From a checkpoint of a small mixture-of-experts model trained on Wikipedia: a softmax router, 10398 steps.
Below are experts of layer 6 (counted from 0) of a mixture-of-experts language model. Rows are named router (the router's row for the expert), up (a neuron's input weights, with its number), down (a neuron's output weights, with its number) and show model dimensions 256-383. Each number is 128 + 24 x the weight over its row's rms, rounded and kept within 0 to 255.
After each expert's rows: "comes before" lists some tokens at least twice as common just after its tokens as in all text; "mostly gets" lists some tokens that are sent to it at least half of the time. This comes from a sample of Wikipedia text that the model never trained on. Tokens count by the router's weight.

# expert 12
router [132  87 124 155 128 149 122 123 161 131 130 139 104 139 140  74  91 128 155 160 169 112 166  75 146 115 105 106 133 121 129 130 107  74  86 157 117 139 142 149 116  76 128 129 125 108 145 152 136 123 122 117 119 118 107 129 114  76 107 132  93 113 103 171 138 115 130 112 151 141 133 111 161  85 112 123 115 105 150 128 165  93 118 140 100 124 121 111 138 110 178 140 116 144 118 135 118 150 104 125  80 144 106 140 134 116 103 149 126 152 106 133  97 144 117 135  94 136 137 149  95 109  77  91 106 158 100 121]
up0 [114 116 137 111 120 170 173 119 127 153 111 185 155 124 158 101 140 164 135 115 147 152 112 124 112 123 132 169 119 120 166 129 122 126 154 138 139 137  96 110 137 126 155 185 117  94 100 181 163 153 127 103 136 155  63 128 155 157 169 123  53 146  93 121 160 120 127 105 142 117 120 144 111 104 123  85 133 120  96 127 153 125  85 123 121 124 115 120 140  92 134 100 158 118 170 136 104 143 130 132 117 147  97 152 146 161 140 155 130  87 128 148 157 141 170 137 124 134 126 116  77 109  91 111 154 128 128 121]
down0 [146 122 114 145 147 130 160 104 134 121 169 104 114 120 128 108 103 128 107 158 148 122 139 148 146 141 144 106 135 126 106 203 120 124 177 124 146 137 146 102 173 117 137 134 116 144 139 108 126  94 110 133  98 145 110 165  88 123  77 142 157 154 101 101 147 125 146 116 109 120 108  92 118 112 188 133 132 160 138 111 118 121 124 121 148 153 133  93  43 138 155 137  95 140  56 110 136 132 153 114 155 131 123  88  70 119 117 132 136 146 169 157 129 141  81 116 172 135 128 158 124 148 132 144 139  98 135 117]
comes before: ",", " of", " and", " (", " in", "\""
mostly gets: "ity", "ion", "ants", "us", "ation", "ions"

# expert 57
router [101 161 152 113 122 102  74 113 142 143 149 130 141 147 127 138 167 111  75 119 127 112 149  85  81 116 134 120 138 133  89 133 150 139 116 131 129 120 137 129 125  90 129 171 114 120 157 119 161 115 104 114 111 119 142 135 116 114 136 125 148 110 104 155 116 145 146 148 131 154 113 111 140 121 109 112 131 154 104  76 103 179 143  99  79 114 157 143 148 147  94 107  97 123 100 102 109 149 155 120 116 141 130  99 127 130 157 113 153 146 138 136 117  47 110 148 114 144 120 143  55 139  98 121 135 129 127 117]
up0 [116 134 133 137 133 110 154 133  98  97  83 117  93 119 152 109 131 106  68 165 145 108 161 113 152 161 101 106 139  88 137 147  89 145 133 115  82  78  96 132 133 131 106 118 120 165 120 125 142 144 109 130 138 143 126 137 117 125 145  97 136 128 112  71 168 119 117  95 121  99 145 163 113 136 118 101 128 138 110 121 102 180 124 109 119 173  93 144 134 108 129 135 157 154 124  53 151 159 118 125 139 152  61 143 114 131 103 142 112 133 132  99 137 116 108 137 149 130  82 103 137 128 156 112 126 144 164  55]
down0 [138 112 142 131 148  98 166 140 132 134 152 144 153 135 148 143  83 121  93  98 135 122  86 143 152 126 134 143 149 152 110 134 125  91 162 130 128 123 156 117 151 138 148 125  95 142 150  92  84 155 110 125  91 117 111 132 177 138 121 156 134 136 116 133 120 118 142 164 140 159 155 106 116 116  84 129 172 133 121 133 109 139 139 125 116 164 139 114 129 112 163 168 152  94  98 141 138  83  96 160 102 160 132 103 111 126 140 131 154 154 142 156  84 145 105 114 102 120 119 145 102 176 144 113  65 150  99 123]
comes before: "s", " (", "t", "i", "'", "a"
mostly gets: "'", "’", "ić", "berg", "ki", "ley"

# expert 54
router [140 146  91 150 155 143 139 155 113  83 135 131 140 116 152 111 105 114  86 120  92 146 117 146 152 117 102 166  95 166 129 113 119 109 126 100 139 154 115 155 113 116  98  95 134 110 152 128 120 123 117 120 153 139 169 144 148 122 111 103 166 141 125 141 145 116 157 118 158 138  97 101  94 124 112 117 107 112 117 138 152 110 216 127 157 125  98 109 108 151  97 125 116 157 181 132 137 123 130 149 113  73  96 100 109 142 147 146 111 138 122 124 133 180 175 152 139 119 109 108  98 139 142 149 150 146 123 187]
up0 [136 129 154  90 128 106 131 144 104 110  93 170 135 128 144 117 123 158 110 117 115 155 134 132 130 172 138 110 151  94 116 105 115 140 129  99  98 134 142 112 163 133  64  99 109  87 142 132 141 107 109 141  64 124 167 113 160 127 100 135 116 143 109 109 110 101 199 101  80 102  78 151 145  78  95 140 136 146 160  96 105 109 153 134 146 134 148 119 161 124 122 148 134 104 134 169 146 137 172 137 142 102 116  96 119 151 121 105 114 144 110 159 135 122 101 118 119 123 162 112 124 122 154 110 101 141 175 113]
down0 [112 147 125 106 151 134 119 126 167 130 128 166 147 104 114 106 127 119 112 149  79 132 134 120 174 135 118 114 130 145 148 173  77 135 172  87 114  99  98 113 133 112 101 135 104 170 186  83  78 116 168 154 168  87 141 154 148 145 148  72 131 150 132 124 100 118 176 116 106 135 131 131 162 171 138 139 124 155 119  82 138 103  99 132 131 121 129 130  74 124 130 136  67 103 140  72 117 131 129  92 127 130 128 145 154 153  93 144 132 108 158 117  94 125 174 108 144 165 113 145 109 120 112 125 122 118  80 124]
comes before: " the", " a", " his", " an", " this", " their"
mostly gets: " for", " on", " after", " during", " over", " between"

# expert 32
router [129  99 178  92 111 104 128 109 132 179 104 102 170 102  98 133 149 106 152 110 165 118 117 178 147 133 126 123 130 148 113 108 116 127 126 123 168 113 125 170 141 102 114 154 165 143 118 141 139 156 159 137 149 125 124 123 104 120 138  88 145 177 157 110 107 144 104 129 141 117 118 124 116 162 147 145 151 112 143 128 130 118 100 100 121  96 152 122 125 117 153 124 125  94  85 172 153 123 128 134 114 146  96 140 134 133 160 119 130 137 104 157 152 121 112 104 134 121 126 153 103 112 112 128 151  82 137  98]
up0 [113 137 131 112 136 137 119 142 133 124 125  90 128  69  88 155 113 159  75 130 117 122 130 141  90  97 118 139 128  90 100 107 116 130 129 136 111  97 144 162 126 156 130  97 144 148  97 148 133 120 125 159 105  98 138 166  94 169 141 128 159 140 125 134 112 113 101 145 136 128 115 127 161 111 133 170  86  44 140 119 134 134 148 111  84 150 104 127 110 109 163 119 136 115 173 144 142 160 180 110 126 150 112 157 107 135 143 114 174 155 151 158 126 113 141  84 110 138  88 143 132  78 121 170 151 142  97 121]
down0 [134 103 140 123 104 124 112 162 177 128 124 162  80 105 152  96 165 113 134 115 115 120 146 117 149 123 113  87 124 105  80  74 129 144 123 133 145 201 174 137  89 118  91 135 124 126 118 125 105 121 141 103 146 103 155 127 138 126 128 164 110  93  94 133 123  92 120 107 131  99  89 190 102 130 132 104 141 140 106 173 122 171 124 133 197 132 150 128 175 159 168 141 172 122 105 146 166 122 123 113  83 135 137 141 111 160 128 114 126 141 105 118 115 168 101 156 113 120 123 115 184 161  86 127 138 138 150 125]
comes before: " in", ",", " of", " by", " and", " on"
mostly gets: " located", " built", " died", " released", " born", " created"

# expert 30
router [111 170 120 149  93  80  96 112 121 141 165 131 120 130 102 121  95 139 107 150 172 106 118 122 129 111 149 143 104 146 127 130  97 135 153 133 153 135 122 150 117 139 156 165 134 151 173 153 158 154 134 107 109 107 153 155 132 144 114 147  93 102  95 114 106 173 135 147 134 152 172 135 101 132 111 113 138 139 105  59 116 158 106 176 122 145 171 145 147 160 112 118 118 106 123 146  54  73 138 150 112 126 133  92 130 146 109 143 137 119  96 138 103 181 133  87 115 140 112 129 109 149 156 114 132 123 126 152]
up0 [105 151 147 141 156 108 128 156 125 138 106 165 142 110 181 147 123 126 131 138 178 130 154 156 154 124 135 122 106 161 174 130 161 140 142 147  94 112 127 129 126 121 141 113 143 110 106 127 130 120 141 137 114 118  82 114 125 145 112 140 116 132  90  85 108 215 100  85  96 145 153 117 118 149 160  86 140 134 111 102 144 119 138 111 151 116 155  98 145 109 149 147 145 112 110 131  74  84  93 179 131 157 139 121 119 167 127 120 136 132 146 139 123 114 129 146 105  98 108 170 124 129  96 150 141 129 152 145]
down0 [111 147 131 158 121  84 146 103  92 146 101 137 166 134 111 140 150 150 120 119 170 169 115 102 119 127 146 133  96 111  99 124 114 107 152  73 166 137 103 143 172 127 122 102 111 120 123 125  99 134 145 137 136 150  80 151 147  98 107 148 126 166 134  83 114 143 140  88 139 167 197 117 173 114 149 101 109 101 125 160 119  72 111 129 116 116 109 107 161 146 109 133 129 135 116 137 125 113 103 157 144 130 139 153 116 143 143 105 117 146 133 109 133 126 128 107 114 131 140 100 159 150 136 128 163 125 138 129]
comes before: " |", "%", ")", "–", ";", "0"
mostly gets: "91", "35", " 1989", "95", "01", "99"

# expert 37
router [115 141 125 161 112  62 135 111 123 123 115 117 136 103 116 117 142 118 154 175 170 118 112 121 141 115 109 150 113 155 141 116 110 121 111  90 171 127 117  99  92 103 169 130 152 134 153 131 159 130  98 109 101 158 141  89 157 141 119 175 137 150 125 110 108 139 119 168 144 112 147 109 114 122 164 152 113 155 117  90 123 133 143 118 178 108 153 119 154 129 133 112 117 123 132 151 140 110 163 113 113  92 138 109  99 163 113  93 145 124 105 162 131 121 117 120 131 109 136 123 131 116 135 123 125 121  91 129]
up0 [113 113 170 110 101 137 157 125 120 186 113 149 124 125 126 120 127 113 126 121 148 127 148 103 128  73 121 159 105  84 111 166 162  98 136 119 155  83 167 134 145 144 126 130 156 122 108 126  99 132 127 136 111 169 142 106 161 112 142 184  78 132 143 112 107 124 105 138  82 189 113 111 147 133 146 134 139 108 147 106  67 155 156 166  88 147 151 114 131 135 107 109 142 132 101 131 122 108 134 134  99 154 137 108 129 143 141 124  96 153 147 147  98 115 168 151 182 138 122 122 136 152 134  84 138  88 101 116]
down0 [112 135 138 140 143 110  88 202  82 109 122 182  69 160 149 129 110 121  78 174  81 115 131 126 106 138  80 155 165  98 117 115 137  77 100 147 160 135 133 148 147 149 154  69 145 111 143 118 121 107 178 116 143 126  83  99 136 118  77 137 136 143 145 140 104 163  97 145 100 104 102 123 108 109 154 140 143 167  93 137 107 139 134  91 141 119 157 139 155 179 110  99 115 128 158  79 127 149 116 157 117 134 120 124 118 120 136 165 100 107 119 144  85 118  75 126 123 123  93 135  95 136 102 158 105 144 143 123]
comes before: " |", ")", ".", "%", "–", ";"
mostly gets: "0", "000", "5", "6", "4", "2"

# expert 19
router [103 147 137  98 131 125 174 114 125  74 135 120 121 113 128 170 169 164 115 154 160 156 120 152 122 119 145  94 105 137 128 155 125 133 136  91 111 151 127 128 156 135 144 116 148 132  77  76 127 121 164 107  92 110 135 133 120 165 108 124 108 142  94  94 106 114 141  85 131 152 157 152  80 138 144 141 131 132 146  56 113 132 121 130 122 114 107 148 112 156 146 123 141 119 127 117 154  93 153 141 150 128 142 182 130 145 134 114 113 120 143 111 167 128 102 151 128 110 135  72 103 116 124  87 122  88 153 118]
up0 [ 88 101 155 157 136 166 141 108 101 179 102 160 114 119 120 138 188 112 140 127 148 143 192 150 116 178 166 120 174 137 140 118 118 139 103 149 142 114 131 123 154 129 134 111  79 124 130 131 102  94 139  95 117 169 156 113 131 146 122 174 110 138 130 157 112 114 143  75 107  99 148 130 131 149 119 135 157 159 143 112  96 142 116 128 102 142 125  94 117  95 123 117 157 111 100 151 164 115 130 127 133 139 137 171  95 173 103  84  91 132 105 141 153 111 109 131  50 134 147 132 143 106 111 106 141 114 130  89]
down0 [103 187  92 146 120 140 145 145 177 143 122 111 109 164 122 170  99 126 105  76 107 140 131 187 118 132 140 122 113 128  90 128 141  85 131 111  86 128 173 109 149 110 126 130 146 116 140 107 153 109 118 122 147 149 163 120 144  98 133 103 126 142 134 134 152 110 143  96 174 165 120  98 161 153 113 124 149 113 132 127 141  85  84 167 120 109 156 125 125 147 100 145 126 109 123  75 115 113 119 119 138 121 158 124 100 139 112 117 131 149 106 134 147 178 139 141  90 126 151 126  88  81 156 104 141 142  85  91]
comes before: ":", " |", " /", "cc", " ·", " Albums"
mostly gets: " US", " Total", " MPC", " MF", " Coordinates", "Personal"

# expert 35
router [131 154 128 127 132 128 100 111 100 154 120  95 154 134  71 125 113 145 123 111 116 118 132  93 142 102 110 129  92 105 123 107 144 139 124 154  97 166 122 104 105 144 140 153 134 113 171 138 141 143 121 139 103 138 129 143 115 137 151 128 114 142 144 150  90 141 110 112 152 143 115 131 109 147 171 149 132 123  91 105 153 113 130 157 136 113 144 116 109 128 172 130 122 145 102 109 121 132 117  90 102 112 107 107  98 169 125 157 124 126  92 158 104 100 127 132 102 152 115 127 154 174 113 139 135 100 138 132]
up0 [105 146  79 111 108 158 123 117  97 145 107 184 150 156  86 148 118  70 188 112 148 130 163  78 125 109 146  86 139 112 122 162 108 153  95 124 138 134 112 136 164 108 124  95 140 153 103 142 119 124 148 114 156 159  98 144 200 135 149 117 177 175 142 146 105 174 157 121 109 148 161 117 173 140 127 121 142 125 115 137 147 138 134 169 118 106 143 127 132 111 134  95 145 110 142 146 125 133 106 151 145 114 152 108 103 155 118 121  94 127 142 130 156 116 127 133  77 159 114 113 139  98 101 114 121 191 145 105]
down0 [ 67 132 114 137  74 143 150 146 156 128 112 104 147 115 144 126 103 137 147  60 156 119 121 137 115 112  92 120 132 103 106 112 128 135 152 155 129 130 136  93 153 170 107 160 134  62 133  81 101 121 104 151 132  94 161  74 156 130 148 130 148 131 112 171 114 152 108 110 177 118 110 149 174 142 106 103 109 115  96 149 118 141 102 143 130 114 126 140 134 112 128 146 118 136 112 118  97 112 122 126  95 141 176 162 149 100 104 134 166  94  97  98 140 143 146 165 137  87 107 103 143 159 112 126 130 160  91 120]
comes before: "\n", "  ", " 0", " |", " 1", " —"
mostly gets: "%", "′", ";", "ić", "01", "500"

# expert 52
router [150 147 110 139 110 148 147 149 124 122 124 144 148 153 168 140 105 120  66 158 101  95 134 145 129 162 104  93 129 143 158 145 137 161 118  82 153 101 131 141 153 151 137 136 155 119 176 106 154 145  84 119 169 161  95 125 133  97 106 111 154 148  86 129 152 173 173 128 136 124 144 123 151  89  98 152  78 104 126 148 152 143 126 129 100 162  80  98 148 144 109 160 114 110 145 145 157 118 101 105 129 121 128 152 100 170 123  93 120 156 109  99 167 168 176 155 154 143 102 113 151 142 133 125 109 161 122 125]
up0 [103 141 158 131 125 102 127 143 116 132 121 164 124 117 140 145  91 169 173 181 157 152 142 142 132 117 130 133 113 126 103 181 150  98 120 160 160 129  95 134 135 125  95 169 167 115 150 126 118 122 130 141 108 111 123 113 122 129 151 129 125 146 159 145 129 104 111  77  99 154  92 154 108 117 150 128 113  77  86  90 115 146 184 142 132 132 125  95 132 115 153 167 120 132 103 137 169 140 101 103 133 133 146 138 153 146 101 137 107 174 179  97 154 104 128 137 138 154 102  90 173 162 127 143 118 156 113 129]
down0 [158 141 124 149  94 101 161 121 105 138 132 114 135  95 104 149 140 115 151 116 138 158 113 123 125 114  72 137 136  98 135  95 160 115 138  72 103 176  93 165 124 117 137  89  96 123  97 147 134 171 114 212 149 139 127 136 166 115 136 154 137 129  83 103 148 156 111  85 165 121  83  96 130  96 127 117  97 120 118 132 104 145 113 154  92 138 138 128 157 163 159  72 151 123 113 126 116 142 140 140 137 172 143 152  99 140  79 129 130 138 150 104 141 160 146 140 150 129 122 141 112 148 115 136 119 106 143 129]
comes before: " the", " a", " his", " its", " this", " their"
mostly gets: " of", " the", " most", " between", " for", " such"

# expert 34
router [161 112 146 129 112 142 101 121 157 106 118 118 123 157  91 137 115 106 122 149 172 100 112 135 148 120 168 157  99 148 184 119  95  74 128 112 146  70 152 132 140  66 161 107 160 158  85 159 181  95 133 134 146  96 137 124 136  96 169 126 104 153 123 118 155 173 112 107 145 150 108  94 180 147 102 138 133 120 130 149 115  79 136 128 148 120 144 132 179 135 160 118 147 116 100 171 155 116  98 117 145  99  71 123 116 131 127 145 125 116 104 129 130 144 158 108 159 126  96 135 119 147 107 143 129 124  85 104]
up1 [119  97 168  91 153 116 120  99  79  95 108 133 122 112 124 120 131 131  97  85 188  49 137 136 145 111 141  92 145 141 154 114 139 161 107 103 151 142 126 125  91 147 110  97 107 148  93  54 133 108 104 105 128 164 109 149 149 143 112 143 124 151 133  97 116 138  83 130 114 135 101 121 120  83 145 113 111 132 162  75 155 141 179 197 140 103 141 172 111 148 165 131 139 123  83 142 123 127 134 101 132 119 100 122 119 122 133 126  84 121 142 152 110 118 122 120 133 146 132  98 125 140 124 138  96 141 133 116]
down1 [106 128 137  96 157  96 120 130 139 129 156 136 128 113 104 127 127 112 155  90 100 121 147 181 105 128 123 127  78 114 145 144 117 138 121  78 111 132 116 128 125 178  95 144 118 153 133  98 106 130 112 139  81 153 101 145 102 152 158 150 109 101  90 125 105 149 171 116 164  98 106 101 138 118 145 136 153  97 141 165 112 150 155 190 134 122 161 109 157 104  79 155 112 127 169 153 129 131 109  99 133 116 106 122 127 110  65 134 156 122 144 145 118 140  67  97 133 145 176 117 133 111 148 123 135 149 100 100]
comes before: "=", "\n", "\n\n", " to", "See", " by"
mostly gets: "=", " =", " Succeeded", " based", "2017", "2007"

# expert 4
router [131 105 141 119 164 168 121 137 160 135 101 160 108 137 139  98 126 153 129 174 159 115 168 110 168 135 142 148 125  88  95 111 119 112 114 187 112 131 130 110 118 127 102 151 110 130 146 109 155 163 130 163 116 114 132 133 100 106 168 120  88 127 116 155  96 155 150 125 132 118 187 131 130  79 121 126 145 132 123 103 146 120 106 122 121 149  95 128 146 120 156 174 101 131 104 122 143 148 121 169 121 123 151 105 137  85 117 143 156 117 128 162 125 102  98 114 118 152 132 130 124 137  93 108 104 140 121  65]
up0 [123  83 158 150 131 161 145 146 169 126 143 166  77 130 125 121 144 137 127 149 116 128 129 138 136 130 130 198 151  99 130 125 118 134 122 151  93 136  97 125 135 108 114 111 134 108 133  81 109 120 165 142 181 125 130  96 146 128 173 103  85 124 119 120 157 108 108 135 149 145 163 150 115 149 122 122 145 145 175 127 102 115 111 156 114 176  97 129 165  99 140 122 142 139 107 142 113  78 119 159  63 107 133 124 134 112  93 135 136 135 144 124 132 139 110 115 180 133  97 121 120  79 127 127 104 145  69 111]
down0 [ 76 159 178 118 121 108 130 153 109 162 143 143 132 101 145 151 122 124 147 131  87 113 152 132 142 100 136 149 124 142 169 147 115 105 146 125 142 106 205  92  90 140  73 101 126 128 116 130 149 103 100 115 113 173  93 117 153 134 136 150 155 158 116 107 125 158  98  98 120 128 132 204 141 123 139 124 119 134  92 135 141 121 121 116 100 117 114 144 116 106  85 141 106 124 167 131  85 112 158  98  90  76 140 128 111  94 139 119 132 104 164 155 135  79 146 111 183 145 133 167 135 117 124 125  88 112 158 113]
comes before: " |", ",", "\n", " (", "on", " is"
mostly gets: ")", " Championships", "idae", " Brigade", " Angeles", " Islands"

# expert 5
router [134  90 160 180 131 163 107 120 141  65 127 154 123 115  86  82 130 153 184 128 116 117 140  86 156 128 109 116 123  89 149 181 101 141 104 133 123 153 131 155 124 118  98  98 113 111  90 166 153 111 130 116 117  86  93 168 104  72 120 113 147 146 105 124 108  96 132  94 158 131 149 101 129 101 134 149 117 110 134 170 127 112 130 153 168 151  95  90 122 120 173 150 111 128 119 131 117 126 175 118 121 142 121 128 111 133  94 136 115 150 121 121 137 154  89 159 137 180  89 131 127 121  91 122  95 132 112 141]
up0 [ 92 191 105 120 152 148 131 109 104 115 127 140 122 125 125 102 124 148 129 108 137 171 130 102 117  83 104 116  87 151 110 121 143 143 110 138 138 135 162 163 115 131 123 127 108 117  87 123 127  97 150  89 123 134 156 107 127 132 108  99 109 172 146  95 125 154 116 157 163 139 123  97 141  79 136 126 118 118 129 177 162 114 158 140 125 110 153 171 147 124 127  96 168 119 125 145  96 115 153 162 105 125 146 149 150 115 145 131 144 116 143 144 180 160 116 149 120 117 101 142 132 142 117 129 169 147 117 184]
down0 [140 111 149 110  76 130 118 151  89 148 140 120 111 157 156 143 144 113 169 115  99  92 138 147 143 109 127 128 136 116 107 143 141  82 159 113 136 127 141 104 151  95 148  93 125 116 107 148 111  86 119 101 141 119 138 173 114 138 133 113 133 147 119 160 157 113 144 116  93 151 138 107 163 116 154 127 137 113 101 116 140 126  92 123 124  85 102 116 139 160 132 153 165 121 169 172 149 130 129 107 130 124 121 148 138 103 135 112 161 146 137 117 165 164 175 110 134  86 134 169 139 133 120 127 125 156 156 133]
comes before: " of", ",", " and", " to", " in", " for"
mostly gets: "ity", "ment", " player", "ties", "ator", "ion"

# expert 45
router [102 126 113 159 122  89 128 140 128 124 156 116 134 124 157  94 104 178 159 102 102 115 118  78 162 159 141 161 167 109 101 143  98 129 132 139 149 160 113  77 113 156 133 123 146 147 144 165 156 140 157 144  97 132 132 139 116 170 116 169  81 103 112 160 141 147 148 115  93 127 137 156 145 117 154 112 148 133 134  95  99 134 138 146 154 155 158 110  99 154 122 148 105 104 120  85  92 124 140 108 145 143 121 132 122 150 160 125 117 148 150 153 113 115 129  98 122 110  96 138 133 132 178 140 137  90 122 146]
up0 [110 147 111  81 138 124 129 177 124  82 113 112 107 156  78 108 130 108 119 170 122 151 161 119 131 186 116 135 109 110 127 147 114 105  77 168 149 128 102  84 107 164  89 109 126 125 145 174 109 140 114 152 142 148 106 123 153 141 143 194 118  99 108  93 152 107 113 106 135 180 149 102 166  86  92 113  83  91 149 132 127 104 158 146 134 129 121 145 120 110 124 143  80 132 158 145 111  83 151 110 131 135 135 127 157 119 161 116 125 110 144 144 161 110 107 116 116 140  68 114 130 118 182 120  99  96 152 139]
down0 [124 137 116 118 115 167 146 135 100 122 102  78 128 130 121  78 116 145 108 165 139 140 138 154 135  78 101 159 132 142 115 109 103 129  89 151 112 168 121 130 140  91 106 164 121 125 130 137 104 138  65 159 153 126 147 154 132  86 103 101 137 122 100 101 149 138 139 169 128 141 123  80 144 120 139 119 119  97  94 127 156 113 134 112  99 102 124 137  89 134 155 107 160 146 139 131 143  96 178 161 129 100 122 137 124 129 124 109  85 135 134 160 109  71 137 139 102 104 149 135 143 143 169 105 135 103 143  88]
comes before: "\n", "  ", " 0", ")", " 1", " 2"
mostly gets: "E", "H", "W", "T", "M", "R"

# expert 16
router [158 166 112 125 115 150 132 103 144 129 165 142 142 118 118 126 136 121 177 140 142 120 102  91  78 124  99  88 148  78  82 131 132 135 109 136 147 138 117 122 134  85 183 108 132 125 151 134 103  77  98 160  75 127 135 150 137  90 144 136  95 114 150 136 162 122 171 143 131 166  89 111  85 116  97 149 133 105 107 104 136 115 117 105 140 173 142 115 135 122 146 135 121 158 127 152 162  97 100 110 136 123 136 103 143 128  84 103 148 130 103 142 138 152 174 102 157  97 163  81 150 136 124 107 108 128 139 161]
up0 [142 115 130 160 127 107 125 114 108  71 142 145 147 166 143 168 128 125 133  78 157 133 145 141 134 111 114  91 134 133 152 127 163 122 170 150  78 105  74 147 127 161 152  86 136 149 119 117 103  88 143  85 137 119 130 113 152 134 154 154 101 136 127 108 146 109 151 121 112 104 115 117  78 109 144 104 118 102 107 109 132 100 136 162 161 124 130 199 126 144 148 134 109  94 119 120 128 114 140 113 126 130 133 146  87  83 139 154 122 131 144 151 158  88 180 113 134 127 153 104 117 133 163 135 124 130 104 137]
down0 [109  96 164 141 138 161 135 153 177 149  94 113 132 123  85 130 120 145 117 136 166 139 107 145 159 162 131 108 127 126 152 118 100 134 128  93 113 114 164 124  96  96  93 115  92 137 176 125 175 128 157 118 136 133 132 161 138 147 139 106 113 144 109 103 117 135 168  88 144 114 135 123 180  92 125 125 110 106 122 114 178 126 123 123 128 162 131  53 115  96 143 144 116  86  93  98 124 136 117 119 141 158 156 122 150 158  96 108 169 102 115 136 124 138  90 170 108 145 147 130 126 119 115 125 154 144 133 111]
comes before: ",", ".", " |", ")", "–", " States"
mostly gets: " 2008", " States", " 2010", " US", " 2018", " American"

# expert 41
router [146 108  97  93 164 133  77 178 120 130 157 152 132  79 140 111  91 107 131 102  98 122  96 119 164 101 113 179 152 141 104 121 121 109 144 118 146 148 147 100 160 116 115 128 132 150 148 157 118 102 104 128 164 115 113 154 135 150 174 149 154 142 137 128 134 120 123 173 149 152 118  89 167 177 108 138 121 122 156 148 112 147 157 101 136 152 136 150 127 126 156 101 110 153 124 145 128 169  91 110 119  85 139 119 112 163 111 134  80 107 123 169 113 106 173 125 130  91 147 120 116 117 159 150 148 157 145 166]
up0 [ 94 148 118 137 103  94 130 118  80 126 115 159 172 149 152 132 110  83 126 140 139 143 103  71  89 136 115 118 121 149 121  91 124 150  77 164 129 118 101 112 191 123 100 134 109 147 167  98 168 137  96  91 152 123 153 153 145 113 118 158 120 138 145 165 154 141 144 177 144 129  94 135 134 153 102 154 130 101 139 111 128 130 100 125 146 141 121 146 142 129 130 134 145 150 155 131 142 135 149 141 116 179 168 122  84 125 126 136 118 133 120 126 127 120  97 141 137 134 142 108 127 129 184 120 115 143 115 125]
down0 [121 135 113  71  62 143 154 130  90 119  99  78 176 113 105  87  99 128 117 138  97 125 132 135 115 108 147 132 119 133 157 135 102 108 143  92 161  64 140 156 152 154 149 152 112 109 153 107 112 121 131 107 118 165 129 159 106 135 117 114 146 118 139 142 117 124  66 128 127 152  89 140 145 135  94  94 145 171 161 124  93 138  93 175 133 117 150 133 156 106 117 152 131  94 148 116 111 114 121 114  90 135 122 149 123 137 119 155 156 151 122 142 115 134  74 137 127 118 151 149 111 121 153 125 105  94 132 156]
comes before: "\n", "=", "\n\n", "  ", " 0", " 1"
mostly gets: "=", ",", " =", ":", " (", "born"

# expert 50
router [131 162 170 157 111 103  81 159 150 129 147 143  92 135 133 122 105 131 104 153 120 103 152 162 139 140 135 131 143  88 116 124 152  87 127 109 137 147 141 109 100 121 104  87 108 115 138 102 136 138 104 111 146 147 135 107 129  88 150 139 112 103 104 115 147 126 118 158  89 142 124 120 119 156 116 171 146 140  89 123 117  91 138 156 138  76 114 124 106 135  96 130 151 124 129 111  94 133 108 124 119  98 109 110 178 128  97 160 173 144 145  78  62 142 131 133 158 121 142 170  99 177 137 176 103 119 135 120]
up0 [134 151 127 159 140 158 164 178 135 136 129 158 119 123 129  99  90 135 118  91  83 123 170  82 157 153 126 139 123 122 133 113 179 158 121  85  84 111 121 123  77 125 153  89 128 149 109  91 114  80  85 134 123 116 115 105 114 141 124 155 140 145 136 120 112 120 126 104 126 158  87 124  89 117 131 142 112 141 147 134 141 135 151 132 136 145 128 109 114 122 170  97 167 131 123 113  69 103 136 121 197 104 157 127 154 104 124 148 124 168 105 141 123 143 140  90 154 107 152 115 134 110 162 119 123 121 173 118]
down0 [124 139 137 118  89 135 121 122 140 144 143 167 152 124 140  91 128 148 139  86 126  98 107 155 127 107 112 171 106 134 147 120 157  95 151  74 109 115 133 146 137 113  91 149 143 103 177 181 159 143 133 130 114 151 103 160 119 156 120  96  72 163 110  85 133 129 139 139 100 128 133 127 140 113 114 135 127  85 160 130 126 108 128 153 159 134 106 118 149 104 103 137 149 158 150 129 142 119 151 140 127 161 156 114 149 131 146  97  83 147 126 165 137  89 154 103 180 137  90 117 122  71 110 111 155 123 163  91]
comes before: " the", " a", " his", " an", " been", " their"
mostly gets: " was", " at", " during", " been", " became", " were"